Weights of a small mixture-of-experts language model, trained from scratch on English Wikipedia.
Size: 9 layers, width 512, 99.1M parameters.
Experts: 64 experts in each of 8 layers, 64 SiLU neurons an expert, 6 picks a token, a shared expert of 128 neurons.
Training: a variant of SOAP for the experts, 7059 steps.
Below are experts of layer 4 (counted from 0) of a mixture-of-experts language model. Rows are named router (the router's row for the expert), down (a neuron's output weights, with its number) and show model dimensions 256-383. Each number is 50 + 12 x the weight over its row's rms, rounded and kept within 0 to 99.
After each expert's rows: "raises" lists some tokens whose logits its average output raises strongly, later layers aside. This comes from a sample of Wikipedia text that the model never trained on.

# expert 28
router:66 42 32 61 39 49 40 40 45 43 53 74 47 49 49 50 68 47 52 56 32 64 49 50 38 68 41 42 59 56 43 58 32 54 63 59 28 51 30 31 61 36 70 44 57 62 42 42 51 63 43 60 61 52 52 43 54 46 32 62 39 41 44 45 47 44 38 62 44 48 37 50 50 67 27 57 52 60 49 43 64 47 54 66 40 40 47 54 43 33 50 56 44 46 42 64 47 59 33 63 49 33 55 46 65 54 39 58 58 60 65 41 46 48 46 43 42 47 60 20 53 50 72 49 46 47 31 50
down0:62 79 21 52 30 52 59 36 54 34 49 56 56 54 53 34 45 44 53 30 49 51 68 35 41 56 60 59 45 30 50 59 42 43 50 61 53 37 78 48 34 64 62 52 47 61 41 66 60 40 51 34 56 54 42 68 44 52 49 36 44 44 58 57 61 75 53 39 71 42 58 66 42 40 46 41 21 40 66 27 52 33 55 56 55 43 36 44 46 62 68 41 76 75 50 43 49 50 62 44 19 55 42 39 38 49 60 45 39 55 39 53 61 33 49 51 52 34 44 67 47 44 46 74 41 57 70 67
down1:56 59 56 78 45 56 42 49 45 47 65 45 49 62 46 50 41 50 45 57 67 52 56 47 53 37 65 54 30 45 54 47 47 60 59 39 60 79 59 55 49 70 60 54 70 55 57 51 57 47 56 45 52 55 73 36 73 48 50 35 60 53 45 45 52 71 61 47 50 59 70 46 50 40 44 34 69 61 43 52 61 43 33 34 48 62 57 41 41 60 48 48 49 50 59 41 29 26 56 18 42 43 43 45 46 46 47 63 55 44 38 45 46 44 56 35 53 46 74 49 51 51 48 55 72 54 36 57
down2:54 57 31 59 71 39 47 54 36 77 65 37 55 55 47 45 50 63 64 51 54 52 54 50 49 35 65 60 46 38 49 51 28 47 33 47 38 31 54 50 56 32 52 42 77 37 52 57 43 79 54 38 59 53 53 63 32 50 57 41 57 32 27 36 57 33 44 44 48 28 44 39 52 31 54 46 58 65 40 38 32 48 33 50 50 38 49 45 45 52 49 41 72 57 42 58 26 40 59 54 71 41 55 54 45 45 23 36 48 41 35 59 53 59 52 50 40 54 37 61 20 45 52 52 35 52 68 67
down3:44 53 63 56 34 50 56 42 41 55 36 71 55 56 40 27 60 51 39 66 46 59 73 29 41 32 51 41 59 57 48 49 43 65 67 52 59 38 36 36 51 49 56 42 38 42 33 61 47 37 47 49 51 39 64 49 40 58 57 53 41 67 54 54 55 56 51 56 62 42 57 65 59 45 48 62 63 44 54 50 64 46 48 53 50 24 63 55 75 46 57 61 44 52 60 34 51 41 53 73 47 42 69 59 45 27 39 63 52 22 35 48 50 44 46 35 72 45 30 52 61 48 57 45 59 32 48 34
down4:71 59 50 40 51 42 52 35 57 48 61 47 55 51 67 36 71 57 47 39 73 45 42 54 43 52 37 41 58 40 58 46 42 43 41 48 71 49 39 75 50 58 45 46 55 48 54 48 41 45 69 44 63 66 58 55 33 78 57 49 57 52 50 59 53 51 54 54 63 42 46 41 47 68 34 20 53 42 32 30 65 58 67 53 37 33 37 50 25 62 38 49 42 43 46 43 63 55 56 39 67 62 54 34 38 33 55 39 46 43 53 51 49 75 58 45 49 32 79 46 30 42 41 57 63 31 36 52
down5:39 68 40 48 57 61 55 40 41 40 52 42 61 44 57 60 40 55 53 56 59 52 44 63 59 76 54 43 44 55 27 49 66 53 70 43 52 41 43 22 35 26 41 32 56 32 57 47 23 47 40 48 53 36 48 50 56 41 58 49 45 71 51 35 69 51 75 62 50 58 55 51 28 49 53 58 45 33 48 59 59 34 61 59 52 34 23 66 53 39 37 53 52 26 62 61 53 47 38 71 68 45 66 59 47 32 64 23 41 57 58 39 43 54 34 45 68 37 37 33 43 51 66 63 59 44 58 32
down6:67 78 50 61 51 51 61 55 43 42 31 50 38 32 64 52 58 58 36 62 51 61 62 49 51 64 47 35 42 47 49 56 74 36 56 66 65 61 43 62 47 43 60 50 50 60 50 55 71 40 42 49 31 57 72 44 47 67 52 42 30 43 55 55 38 56 62 50 54 68 41 53 54 55 32 40 33 43 51 53 59 40 68 42 57 36 45 50 49 39 50 44 66 42 60 60 56 33 78 73 33 34 36 38 49 57 35 48 41 63 97 52 39 56 60 38 35 91 56 63 75 40 43 62 42 40 51 52
down7:35 33 58 38 60 47 51 45 46 45 53 65 24 29 48 54 43 55 38 31 37 69 53 43 52 39 53 57 41 47 41 37 58 20 75 39 54 62 69 52 39 57 52 50 29 49 34 73 52 41 67 73 49 70 66 28 60 57 32 67 48 51 61 47 33 62 45 61 56 59 58 57 40 74 38 74 51 56 36 52 59 59 44 31 47 72 63 49 52 55 50 21 38 74 44 38 56 36 53 52 54 43 45 69 73 49 54 41 43 59 51 59 54 43 62 67 39 42 48 51 59 31 80 75 54 51 67 30
raises: " and", "-", "\n", " the"

# expert 48
router:31 55 43 53 56 60 38 56 50 54 53 55 61 59 43 35 68 63 60 46 56 58 55 55 37 56 50 59 32 54 53 46 38 65 49 37 36 63 47 57 41 37 51 69 60 50 42 31 73 48 53 59 65 46 52 61 47 51 51 55 59 41 42 38 33 41 50 54 61 44 59 58 84 21 50 20 50 61 48 54 57 29 34 52 52 54 65 59 37 40 77 53 32 37 50 38 60 53 38 51 50 38 44 40 67 63 45 56 78 39 55 65 36 52 56 40 67 25 74 64 53 61 49 41 76 41 57 58
down0:37 50 56 77 57 52 62 46 45 48 45 43 61 63 79 47 55 50 39 51 33 40 64 50 27 65 47 51 66 52 41 47 47 59 40 53 35 54 54 56 48 32 62 57 53 43 80 59 73 29 32 57 33 69 60 52 61 63 43 55 55 50 52 44 63 40 58 43 47 58 43 54 28 44 24 56 42 62 25 52 60 48 57 52 45 40 55 64 57 68 40 57 63 72 40 75 69 40 48 70 50 47 43 27 26 43 47 47 64 43 44 57 64 42 48 32 32 57 25 68 60 45 50 40 50 60 54 29
down1:55 33 52 56 39 61 53 49 47 60 52 51 60 60 63 66 49 57 30 38 77 52 50 57 54 30 49 57 49 41 48 45 68 56 53 43 58 55 44 44 43 59 66 30 20 42 54 48 72 64 60 34 67 51 54 52 54 55 71 55 37 43 44 36 49 47 61 69 52 19 55 32 55 51 56 48 54 39 39 37 46 50 65 37 22 46 54 42 77 64 41 53 60 63 51 34 32 40 39 56 37 48 65 73 46 56 55 24 41 54 29 52 49 45 39 74 53 61 47 64 65 33 24 50 62 65 24 54
down2:62 72 64 49 39 48 70 64 48 30 49 30 38 46 46 65 43 40 39 53 51 60 49 27 70 67 59 60 47 77 53 74 58 24 50 68 30 55 59 43 60 71 48 41 49 43 44 49 39 44 32 48 56 57 50 69 37 56 37 37 63 75 75 53 49 39 53 79 58 37 27 67 69 62 48 45 22 46 56 64 49 61 69 49 19 46 61 74 46 41 58 46 59 61 42 52 57 37 58 60 68 53 36 48 71 48 53 55 60 40 53 27 38 43 27 32 52 52 44 67 43 60 42 62 37 49 60 40
down3:58 74 49 69 76 55 48 53 39 67 58 52 56 47 49 71 54 38 42 54 53 42 32 32 47 38 54 30 61 40 57 45 57 40 36 53 53 52 41 35 33 41 47 57 58 34 52 57 42 43 53 69 46 39 46 46 49 14 57 61 41 43 56 42 48 46 62 59 76 41 38 45 41 19 34 47 47 68 62 38 56 63 42 66 58 47 50 55 41 33 53 48 42 36 55 50 65 41 32 53 45 53 46 74 54 39 31 49 46 53 59 60 62 55 44 73 73 70 34 36 51 74 64 51 50 46 44 35
down4:35 41 31 55 66 30 62 66 49 39 73 61 41 46 52 47 75 39 56 54 43 34 67 50 64 62 67 43 63 54 45 68 45 40 37 30 61 40 39 55 32 48 61 49 59 50 68 40 54 50 35 77 51 33 65 64 70 70 39 52 53 55 15 59 46 50 48 23 62 35 58 35 13 51 66 53 61 52 50 62 30 50 35 59 48 69 49 56 52 48 62 27 70 55 45 81 52 48 42 67 42 45 67 62 55 59 53 51 48 41 70 38 34 35 46 39 58 58 29 42 50 60 66 52 43 46 36 50
down5:35 57 41 82 37 54 57 56 53 55 40 47 43 22 54 49 45 52 24 58 76 55 48 58 40 42 57 53 61 65 48 15 60 76 60 67 65 62 69 53 49 51 54 45 71 44 55 48 59 70 64 53 41 74 62 62 45 61 30 61 58 55 45 45 58 47 52 46 44 58 70 55 52 62 39 52 43 57 58 49 56 32 58 60 73 51 46 49 50 37 37 48 43 50 39 46 54 73 24 37 54 21 33 47 59 57 50 55 56 45 48 30 55 55 31 51 60 54 29 64 25 51 47 60 44 79 36 46
down6:47 24 65 49 38 35 64 77 27 41 33 44 46 44 43 46 49 59 70 62 47 45 68 56 67 64 40 56 50 72 48 55 78 35 43 52 62 38 33 42 50 71 42 58 46 34 53 58 58 46 41 64 75 54 47 54 65 40 46 54 61 33 30 63 41 63 71 46 37 51 34 46 49 46 65 51 36 53 50 46 52 50 62 64 38 57 42 55 39 48 47 42 34 68 63 50 53 30 46 47 29 49 73 36 53 43 41 32 52 51 44 47 64 50 47 77 48 45 44 63 43 54 45 43 64 49 47 53
down7:57 51 39 35 38 42 45 43 54 52 40 66 28 81 55 43 35 39 58 59 66 31 45 44 38 63 55 42 48 34 35 55 47 59 40 43 50 44 52 23 45 48 26 67 59 67 57 52 61 65 51 66 59 60 56 42 49 44 68 07 75 48 28 49 29 49 60 45 48 47 59 56 41 25 47 67 54 59 28 29 51 45 76 44 47 42 50 46 60 69 51 73 51 51 59 55 50 49 53 57 68 42 46 44 43 41 29 62 63 62 80 29 27 58 43 54 34 22 45 47 35 41 51 59 47 46 55 46
raises: " in", " and", " to", " as", " for", ","

# expert 49
router:41 35 54 34 56 67 38 46 39 47 31 44 46 48 45 47 55 58 54 71 30 58 38 62 40 61 66 50 41 32 44 62 58 52 41 46 60 39 40 44 47 65 58 60 70 58 38 48 58 38 46 72 35 51 42 41 33 40 55 29 45 67 41 51 51 34 58 38 34 39 34 48 60 46 59 54 57 47 67 49 54 44 46 37 34 66 71 59 30 49 54 50 35 46 51 68 41 48 35 55 49 34 61 38 65 74 66 46 76 43 39 47 35 60 68 34 46 58 75 44 45 52 39 67 48 45 44 69
down0:55 52 45 63 52 62 70 35 57 55 44 57 68 48 55 55 42 40 44 50 64 48 32 67 59 47 42 55 49 25 54 48 32 60 59 66 40 33 53 65 67 64 44 54 31 44 43 46 39 46 54 38 39 48 49 42 49 55 53 64 47 80 51 27 63 56 49 60 36 38 64 54 56 25 49 36 72 53 58 61 41 42 54 45 45 44 47 45 66 58 42 60 54 47 68 45 66 75 27 41 30 52 57 36 25 79 36 41 65 37 13 47 42 34 73 32 57 59 53 46 46 56 53 44 26 50 76 33
down1:52 23 33 43 44 50 49 63 60 44 47 60 50 54 51 26 39 48 60 33 68 55 57 46 51 35 33 47 55 27 35 50 36 70 57 49 45 40 61 49 60 51 58 61 59 61 42 51 50 50 67 49 50 43 54 64 43 46 44 60 58 51 44 59 47 53 59 40 53 67 54 42 57 48 62 41 44 79 57 67 51 54 45 58 65 39 54 51 35 48 56 83 70 56 60 48 64 54 58 48 54 41 54 69 51 39 57 53 42 75 64 33 24 54 38 42 47 62 63 43 42 60 47 45 56 42 57 56
down2:55 62 47 52 43 30 50 63 40 69 55 42 23 58 51 46 59 55 49 50 37 59 65 67 33 45 50 69 71 41 55 52 42 39 52 51 39 42 50 58 55 53 36 45 50 58 57 48 64 45 56 62 58 47 61 31 46 70 39 60 60 36 53 38 44 37 57 51 45 62 53 55 69 36 23 34 56 42 61 56 48 56 64 39 54 63 46 47 37 45 43 59 54 65 41 57 48 67 72 70 51 54 64 33 57 32 49 44 50 25 48 41 66 70 60 78 33 44 50 53 62 50 60 28 49 71 46 63
down3:56 51 55 27 47 30 57 42 62 60 54 58 57 68 62 39 75 73 55 50 41 57 52 28 48 41 50 60 47 71 64 68 65 60 50 55 49 30 56 61 33 55 52 25 56 45 48 49 35 40 45 63 53 22 53 63 57 55 37 55 43 63 57 58 39 65 58 54 59 73 37 54 28 68 57 66 62 37 35 57 47 62 61 56 81 43 45 46 60 72 37 66 64 45 52 61 61 17 50 46 70 56 49 55 52 31 44 65 59 34 47 58 40 54 44 43 53 55 55 49 68 37 53 47 52 45 50 58
down4:43 61 53 41 46 39 40 37 69 43 60 49 46 47 53 41 46 51 54 55 38 58 42 42 60 37 43 53 36 44 56 48 53 36 49 34 50 53 33 52 42 51 45 28 68 38 51 46 50 44 60 51 60 44 64 39 67 46 42 48 41 50 34 54 43 47 63 48 48 34 40 48 42 49 66 52 28 40 58 24 62 44 65 47 50 38 67 59 62 57 69 62 46 48 53 49 47 57 51 34 59 57 43 31 44 43 49 60 60 42 56 44 51 57 29 47 52 48 49 13 46 54 41 66 53 71 20 34
down5:74 36 44 61 31 48 47 24 59 32 61 66 39 65 71 45 61 47 62 64 59 49 58 37 40 47 33 46 63 66 65 64 84 65 39 52 62 56 20 28 61 37 31 46 44 42 72 55 62 45 48 54 58 45 50 52 55 64 44 59 36 68 57 61 55 66 59 54 52 41 36 55 43 51 33 52 37 31 53 57 74 56 52 59 36 60 38 63 40 62 49 34 33 38 65 35 51 39 75 49 29 37 65 35 34 59 41 37 54 45 26 57 55 49 59 52 48 64 66 68 27 41 53 53 60 49 46 54
down6:53 70 41 50 81 42 50 57 45 38 51 59 30 46 47 36 58 56 33 69 56 46 34 63 72 42 53 59 50 47 30 64 25 57 62 69 42 63 50 68 62 51 54 45 59 61 46 51 39 36 40 53 43 50 58 60 43 38 65 76 30 52 77 41 46 48 47 37 53 71 59 35 41 45 56 37 60 36 51 32 48 47 43 65 47 45 61 53 49 71 33 66 49 46 49 39 60 36 47 58 24 59 53 52 60 35 56 52 61 55 47 81 30 56 74 51 72 60 52 41 34 53 37 61 51 40 27 42
down7:41 74 36 47 30 49 30 43 64 59 58 40 59 67 48 49 25 53 44 60 41 49 48 39 41 73 40 35 32 36 43 27 78 59 61 37 47 58 39 33 59 54 44 24 57 56 52 51 39 48 56 40 59 45 40 57 40 62 55 55 60 48 30 40 57 38 65 64 59 87 29 76 54 60 51 51 62 56 40 71 57 49 38 24 35 53 46 57 46 52 46 28 40 67 53 46 48 60 53 41 43 47 71 67 47 64 47 59 52 58 39 47 35 63 34 45 39 57 34 43 49 35 50 55 53 47 74 57
raises: " and", ";", " to", " in", " of", " or"

# expert 1
router:11 10 52 45 64 52 49 52 62 62 61 55 43 39 52 38 60 51 46 56 56 55 57 35 64 30 44 59 45 56 50 48 31 78 42 37 48 61 56 50 57 47 60 70 49 45 37 47 41 48 54 57 33 20 32 35 64 39 55 54 56 30 29 29 47 36 30 62 55 63 50 58 89 61 32 60 54 62 59 53 44 46 51 41 67 63 57 60 42 34 47 39 38 45 37 57 23 52 46 38 42 59 50 37 43 56 38 75 56 69 45 59 37 85 67 56 27 38 46 52 37 44 54 34 76 52 50 48
down0:50 41 35 45 33 34 70 66 68 68 63 63 55 30 45 57 38 25 59 60 42 64 52 55 38 49 37 56 25 53 49 33 54 41 34 44 68 51 37 44 52 48 26 43 59 57 56 47 28 46 55 57 52 47 36 32 46 38 51 29 46 42 51 52 47 84 30 57 55 35 72 74 61 57 22 58 56 44 39 27 53 52 44 60 56 52 53 50 73 42 69 60 47 27 49 67 61 55 46 50 48 71 49 45 59 55 22 60 33 47 47 55 64 60 44 33 39 42 43 45 51 46 56 37 50 57 41 59
down1:60 39 44 59 47 48 60 48 40 53 41 55 36 70 41 52 58 58 33 34 29 47 51 50 46 53 78 44 53 42 67 53 44 54 64 46 64 40 53 66 31 50 44 46 64 50 43 43 54 47 56 70 72 40 42 47 68 43 57 51 66 39 40 45 31 28 82 66 42 38 45 55 44 43 31 37 67 53 47 23 29 71 66 59 50 71 69 42 23 81 78 42 22 57 45 51 63 64 41 59 44 59 80 44 67 47 55 47 57 31 36 51 32 61 59 32 37 44 51 78 62 54 60 41 57 40 43 63
down2:62 64 71 41 51 64 52 45 31 29 57 59 38 49 66 62 41 42 48 40 42 48 64 51 62 58 49 66 58 58 75 45 58 50 57 49 52 62 51 47 58 45 59 44 50 50 67 47 39 54 49 52 48 62 52 44 48 59 41 51 45 55 30 69 55 45 40 71 26 56 59 40 38 65 58 41 42 54 31 51 40 40 28 45 41 64 40 39 48 58 44 54 60 66 44 46 56 55 65 41 54 69 65 65 59 46 50 39 62 66 66 45 57 49 60 41 55 75 55 34 59 44 46 79 26 71 63 55
down3:53 57 40 76 53 62 52 64 46 45 43 54 44 50 51 53 46 41 39 51 37 38 58 28 76 54 56 50 49 50 44 49 50 44 58 42 56 57 52 64 78 53 61 37 58 41 52 66 54 58 62 54 56 48 71 38 28 40 53 53 62 31 64 50 66 74 46 60 38 47 46 60 56 56 52 49 54 81 42 53 39 64 51 63 47 40 31 33 42 57 63 39 23 58 38 31 65 57 54 59 47 45 80 52 62 50 50 28 55 67 34 54 56 53 53 58 77 52 75 42 55 53 64 50 58 37 54 38
down4:72 53 36 48 56 52 41 59 47 47 47 45 44 40 35 62 41 73 42 39 45 46 37 59 48 44 71 31 35 55 50 61 45 71 45 72 53 58 47 49 47 43 71 51 53 39 60 35 31 56 42 33 47 63 60 51 78 33 48 43 73 43 45 40 38 52 22 51 53 57 42 52 75 40 39 56 34 33 37 54 68 61 75 42 56 56 42 48 39 40 44 23 37 50 88 53 53 56 47 43 79 39 62 45 18 51 46 55 21 57 72 53 40 46 58 57 53 71 81 36 38 60 52 68 44 47 28 70
down5:45 50 57 22 42 49 48 61 40 46 58 44 44 57 52 29 65 50 62 57 50 58 68 40 28 29 49 62 58 48 53 58 34 75 34 47 42 69 47 40 35 41 66 51 72 51 48 46 39 48 47 47 65 79 69 65 53 62 49 62 35 38 28 58 42 57 45 61 48 74 46 50 54 53 74 63 51 51 66 59 39 58 52 32 55 63 39 59 58 36 36 52 44 35 56 43 52 60 46 66 51 36 55 39 62 54 46 60 67 60 49 54 41 51 74 58 21 50 56 77 59 54 53 42 46 47 63 32
down6:57 56 69 44 60 55 70 52 66 27 37 61 66 60 79 75 52 48 48 63 41 60 34 32 52 67 60 42 33 37 37 72 48 31 38 41 53 60 41 26 47 50 41 49 61 56 34 39 53 51 41 56 44 48 44 55 35 55 69 62 46 70 72 32 73 44 64 52 57 57 58 48 32 56 42 60 60 61 40 76 82 33 68 43 42 40 52 50 48 33 34 34 51 39 52 42 59 57 51 54 41 53 50 31 57 61 57 59 35 57 39 59 57 35 48 70 41 32 52 41 50 52 51 59 45 54 38 39
down7:44 53 38 47 40 32 63 31 59 50 37 36 25 47 57 74 55 42 53 66 31 32 62 63 55 68 49 53 34 42 37 56 31 40 47 51 40 29 54 27 47 50 24 35 56 50 52 39 76 61 45 54 38 34 41 82 37 42 46 27 46 50 41 63 55 27 37 55 54 54 43 55 53 70 57 39 59 55 38 62 68 59 27 60 62 56 43 54 55 29 51 48 56 58 59 49 64 59 67 63 66 58 68 38 51 38 45 53 36 54 27 42 54 47 50 49 49 64 53 47 73 50 38 60 48 47 36 51
raises: "\n", "Scientific", "-", "=", "|", "A"

# expert 45
router:36 58 50 47 53 77 39 79 37 56 25 44 53 43 49 60 27 51 35 41 42 60 42 59 75 58 51 42 28 60 69 42 54 63 66 47 43 40 50 57 44 35 51 55 69 44 64 51 62 19 29 55 46 56 49 49 43 52 57 48 37 54 52 27 39 23 48 50 52 39 46 34 66 45 63 52 42 51 61 51 40 47 28 51 67 44 50 49 36 34 45 70 45 30 59 46 41 43 24 55 70 57 44 53 70 73 47 52 66 60 58 40 39 43 50 60 42 60 51 42 36 46 68 50 46 64 59 57
down0:65 83 33 64 67 49 49 50 53 46 40 37 58 39 48 61 65 63 55 40 80 46 24 42 55 29 28 50 46 66 44 37 50 56 48 53 58 57 50 50 57 67 43 55 47 78 48 46 42 51 30 54 64 31 61 52 34 51 63 57 61 54 53 40 70 63 66 57 41 42 44 39 50 41 34 46 58 63 44 36 50 53 56 51 38 63 31 65 48 56 73 48 58 64 57 72 71 44 42 50 33 42 40 85 51 69 57 48 43 48 52 67 55 41 36 48 54 66 57 37 38 51 48 67 72 50 59 72
down1:46 63 61 48 30 50 46 52 74 47 40 63 37 39 57 40 52 39 19 24 76 51 29 52 26 64 54 55 65 18 50 42 39 55 77 77 60 42 70 32 62 61 25 24 55 56 54 45 49 70 66 40 53 67 55 43 58 58 52 51 45 62 36 59 69 59 38 32 49 18 57 52 37 49 45 38 43 34 53 69 44 46 59 57 46 47 36 54 44 47 64 51 64 36 43 56 50 52 59 61 41 59 45 39 41 37 56 41 62 52 61 69 53 54 42 40 53 48 51 50 23 51 43 49 70 57 52 51
down2:73 49 47 54 35 49 64 65 39 59 43 23 68 45 54 42 14 42 43 46 38 50 46 44 49 76 64 26 63 43 36 36 48 46 63 60 62 48 61 52 51 54 31 62 56 53 27 47 57 47 75 43 56 29 63 57 56 53 37 60 26 58 48 41 42 66 29 48 18 46 69 62 54 40 50 42 44 47 59 48 29 46 33 57 71 36 60 58 53 40 27 55 54 52 65 71 42 41 58 33 40 55 69 58 54 54 52 59 64 70 27 54 36 62 48 53 31 39 56 68 45 71 61 35 67 63 51 72
down3:63 55 55 60 72 46 85 47 48 62 53 52 68 45 55 37 60 63 37 65 40 58 53 51 46 63 31 35 56 65 68 50 42 62 77 57 47 78 54 69 47 36 51 08 54 45 51 72 47 42 44 39 57 70 64 60 57 45 52 67 45 56 61 40 46 33 49 50 29 54 48 62 51 55 50 53 39 45 63 40 41 33 39 51 50 22 51 33 62 49 30 38 53 33 42 39 49 62 43 43 60 58 72 36 36 45 56 55 60 36 39 71 37 46 46 48 42 56 52 58 52 31 32 57 41 52 53 49
down4:57 61 60 37 70 65 59 52 64 40 74 48 37 52 55 44 33 55 43 65 58 36 34 45 47 48 59 37 39 53 35 38 62 44 71 48 50 61 41 58 38 50 61 67 57 53 61 63 61 56 26 32 46 37 36 30 54 66 46 65 36 53 59 40 34 49 53 44 69 50 47 61 41 34 52 37 61 54 52 51 39 57 31 34 66 38 51 58 46 55 40 42 43 44 51 58 52 68 41 60 54 50 65 64 56 55 38 32 63 54 54 47 42 65 80 55 43 72 52 50 72 70 62 28 65 38 48 28
down5:48 63 48 21 66 40 22 32 45 44 74 59 32 40 55 32 53 48 60 21 38 49 41 63 51 32 43 48 64 67 37 53 31 44 56 49 45 39 70 45 58 72 54 51 67 62 53 48 52 38 41 64 57 31 38 53 36 38 65 45 52 66 42 70 51 47 47 37 63 35 55 40 45 33 45 37 55 48 69 69 23 67 45 37 60 25 46 47 31 45 62 38 36 59 66 33 48 43 19 66 69 72 41 50 67 39 63 44 39 66 44 53 51 45 55 38 66 45 41 70 59 48 68 55 33 67 28 50
down6:46 55 66 41 61 45 32 68 35 42 24 53 48 47 44 61 41 48 56 56 42 70 24 59 90 50 61 51 59 44 33 43 64 42 56 58 61 57 41 63 59 54 56 43 66 63 23 24 35 40 36 46 23 69 61 44 41 61 56 44 66 62 38 46 45 56 39 37 49 39 73 36 47 40 58 38 68 64 42 47 52 55 49 35 48 59 66 49 44 44 49 59 61 50 67 21 55 56 25 31 49 63 57 68 52 51 42 72 55 59 59 62 55 41 48 56 61 60 45 60 53 26 57 51 55 53 56 45
down7:39 54 49 55 56 61 56 52 43 28 39 46 50 54 35 53 61 38 73 64 51 42 36 75 70 52 47 45 60 59 55 65 37 51 72 51 34 45 53 42 66 57 42 39 63 66 60 38 30 46 52 65 53 41 65 36 65 45 39 64 41 54 44 47 42 73 41 61 51 65 29 46 37 65 75 62 56 73 56 54 56 62 38 58 54 61 84 21 53 38 60 54 36 56 34 55 53 37 49 42 61 44 52 47 57 58 56 38 12 42 42 48 38 25 31 51 59 85 44 58 52 36 45 34 82 57 53 38
raises: " of", " in", " and", "\n", "-", " at"

# expert 22
router:22 43 49 35 29 70 52 47 63 52 47 58 47 37 62 39 63 42 57 31 36 59 52 48 54 41 36 67 42 45 59 62 52 59 48 70 64 41 32 37 76 55 43 72 60 34 49 48 70 44 56 65 35 66 56 61 40 36 38 48 26 47 48 40 40 55 37 47 57 36 28 50 44 58 56 50 25 69 50 38 49 43 38 69 62 65 56 36 52 32 51 60 41 71 41 48 56 38 49 41 54 47 48 54 49 42 39 42 62 39 59 55 46 47 64 69 42 67 63 30 61 44 40 58 42 44 47 60
down0:47 45 41 50 43 30 50 35 52 37 67 80 58 71 50 68 58 30 50 52 57 45 45 10 58 42 32 53 37 38 34 66 38 44 62 54 39 44 73 38 50 26 51 50 53 46 39 61 47 29 48 45 49 29 46 38 43 40 38 48 52 42 36 44 66 63 32 26 40 52 39 73 34 35 43 53 50 60 52 35 21 53 39 54 26 53 58 53 58 56 71 51 70 51 30 25 61 52 46 50 49 42 64 44 63 50 31 33 52 67 30 60 54 43 63 52 58 33 45 46 54 42 64 49 31 53 35 37
down1:34 50 48 62 40 67 43 49 76 56 53 34 75 46 29 45 37 49 52 28 68 42 56 30 37 54 44 51 40 43 46 60 36 23 47 49 33 70 54 41 46 56 49 55 56 52 62 65 54 49 40 54 64 45 44 46 54 34 53 77 55 39 37 25 65 36 34 47 44 35 32 42 44 64 61 69 69 72 56 66 86 59 77 66 50 25 46 47 48 79 48 41 49 56 60 50 53 37 43 40 42 59 48 46 48 47 62 47 57 58 41 68 59 58 34 56 55 47 47 67 39 51 51 59 40 51 52 67
down2:45 42 65 46 53 58 56 58 62 35 67 54 53 47 40 63 45 62 51 49 41 52 47 33 28 58 60 60 42 47 60 56 53 36 54 70 55 47 38 39 62 66 53 59 39 78 35 69 28 58 67 65 34 53 37 32 39 52 56 71 60 58 47 21 61 79 69 58 37 48 56 61 52 41 51 40 79 42 67 58 60 31 61 60 72 43 45 63 53 32 26 41 33 57 67 49 50 49 48 60 48 31 23 60 71 56 65 63 46 44 43 58 57 44 26 66 38 27 43 42 53 67 57 71 45 36 43 55
down3:45 33 56 39 69 54 64 56 53 55 43 60 23 67 70 41 58 31 47 57 55 54 80 52 60 48 41 63 58 54 19 75 66 41 36 47 40 53 49 38 49 46 59 46 50 68 60 52 59 54 42 42 53 51 57 67 49 40 24 44 79 46 44 58 38 56 54 37 50 49 45 38 42 66 38 34 39 44 59 52 49 71 30 28 55 68 53 56 57 58 52 42 50 63 40 54 57 63 64 41 52 48 45 24 54 56 30 62 50 48 43 50 51 41 52 61 48 60 55 44 44 52 37 58 47 19 29 52
down4:44 58 33 32 49 74 57 65 69 67 45 45 55 35 35 39 70 65 52 49 43 54 46 70 65 59 24 36 58 63 59 49 50 47 41 71 48 59 68 72 58 48 64 55 57 33 72 48 46 32 33 55 47 54 46 39 62 49 60 52 53 54 50 56 25 31 74 56 35 56 34 50 52 61 41 43 45 41 56 45 40 64 43 35 34 26 45 33 45 82 56 54 48 51 64 49 69 47 56 66 53 47 59 17 29 58 41 54 52 45 35 34 47 50 54 72 32 36 66 56 35 47 58 53 23 51 65 31
down5:58 41 75 72 40 72 49 55 37 46 83 42 43 59 30 78 67 64 47 48 43 43 38 47 62 43 79 60 56 43 69 54 49 80 52 52 72 49 63 68 33 42 61 64 50 68 72 51 56 30 52 77 56 58 61 64 21 45 37 55 36 50 54 30 69 40 54 55 70 60 64 61 31 52 41 45 53 60 36 37 51 66 57 42 51 40 76 54 36 58 32 47 70 34 75 59 52 55 38 42 35 62 58 66 58 47 52 42 30 83 40 69 38 48 34 61 57 67 48 55 59 46 48 62 62 48 61 32
down6:35 41 34 49 52 41 59 67 53 38 18 49 60 55 64 81 49 38 47 41 30 50 41 42 63 49 73 38 37 64 70 46 39 44 48 52 57 55 47 66 43 51 45 74 45 58 42 48 58 58 58 23 53 34 49 43 54 44 54 45 56 60 48 47 47 60 54 52 34 53 61 55 61 52 32 60 55 43 45 41 40 55 55 43 51 44 58 55 49 54 76 48 43 36 41 70 69 52 66 54 56 38 34 43 63 71 58 71 62 71 45 64 35 74 60 53 49 59 37 52 48 60 46 36 51 52 50 25
down7:42 65 54 14 41 63 49 70 54 68 55 58 48 40 56 57 59 76 71 50 44 41 66 33 43 53 39 43 55 57 31 63 59 51 38 57 29 61 46 54 57 60 37 69 49 43 50 37 62 63 54 58 38 25 30 36 57 55 63 68 54 67 34 90 45 44 58 28 38 40 53 52 56 50 39 51 57 53 61 51 46 55 52 43 47 46 64 61 40 39 33 43 18 48 46 64 49 49 33 57 45 49 58 60 58 45 65 49 49 52 72 67 51 17 70 46 60 54 36 39 70 59 32 36 38 46 42 36
raises: " to", " and", " that", " U", " S", " in"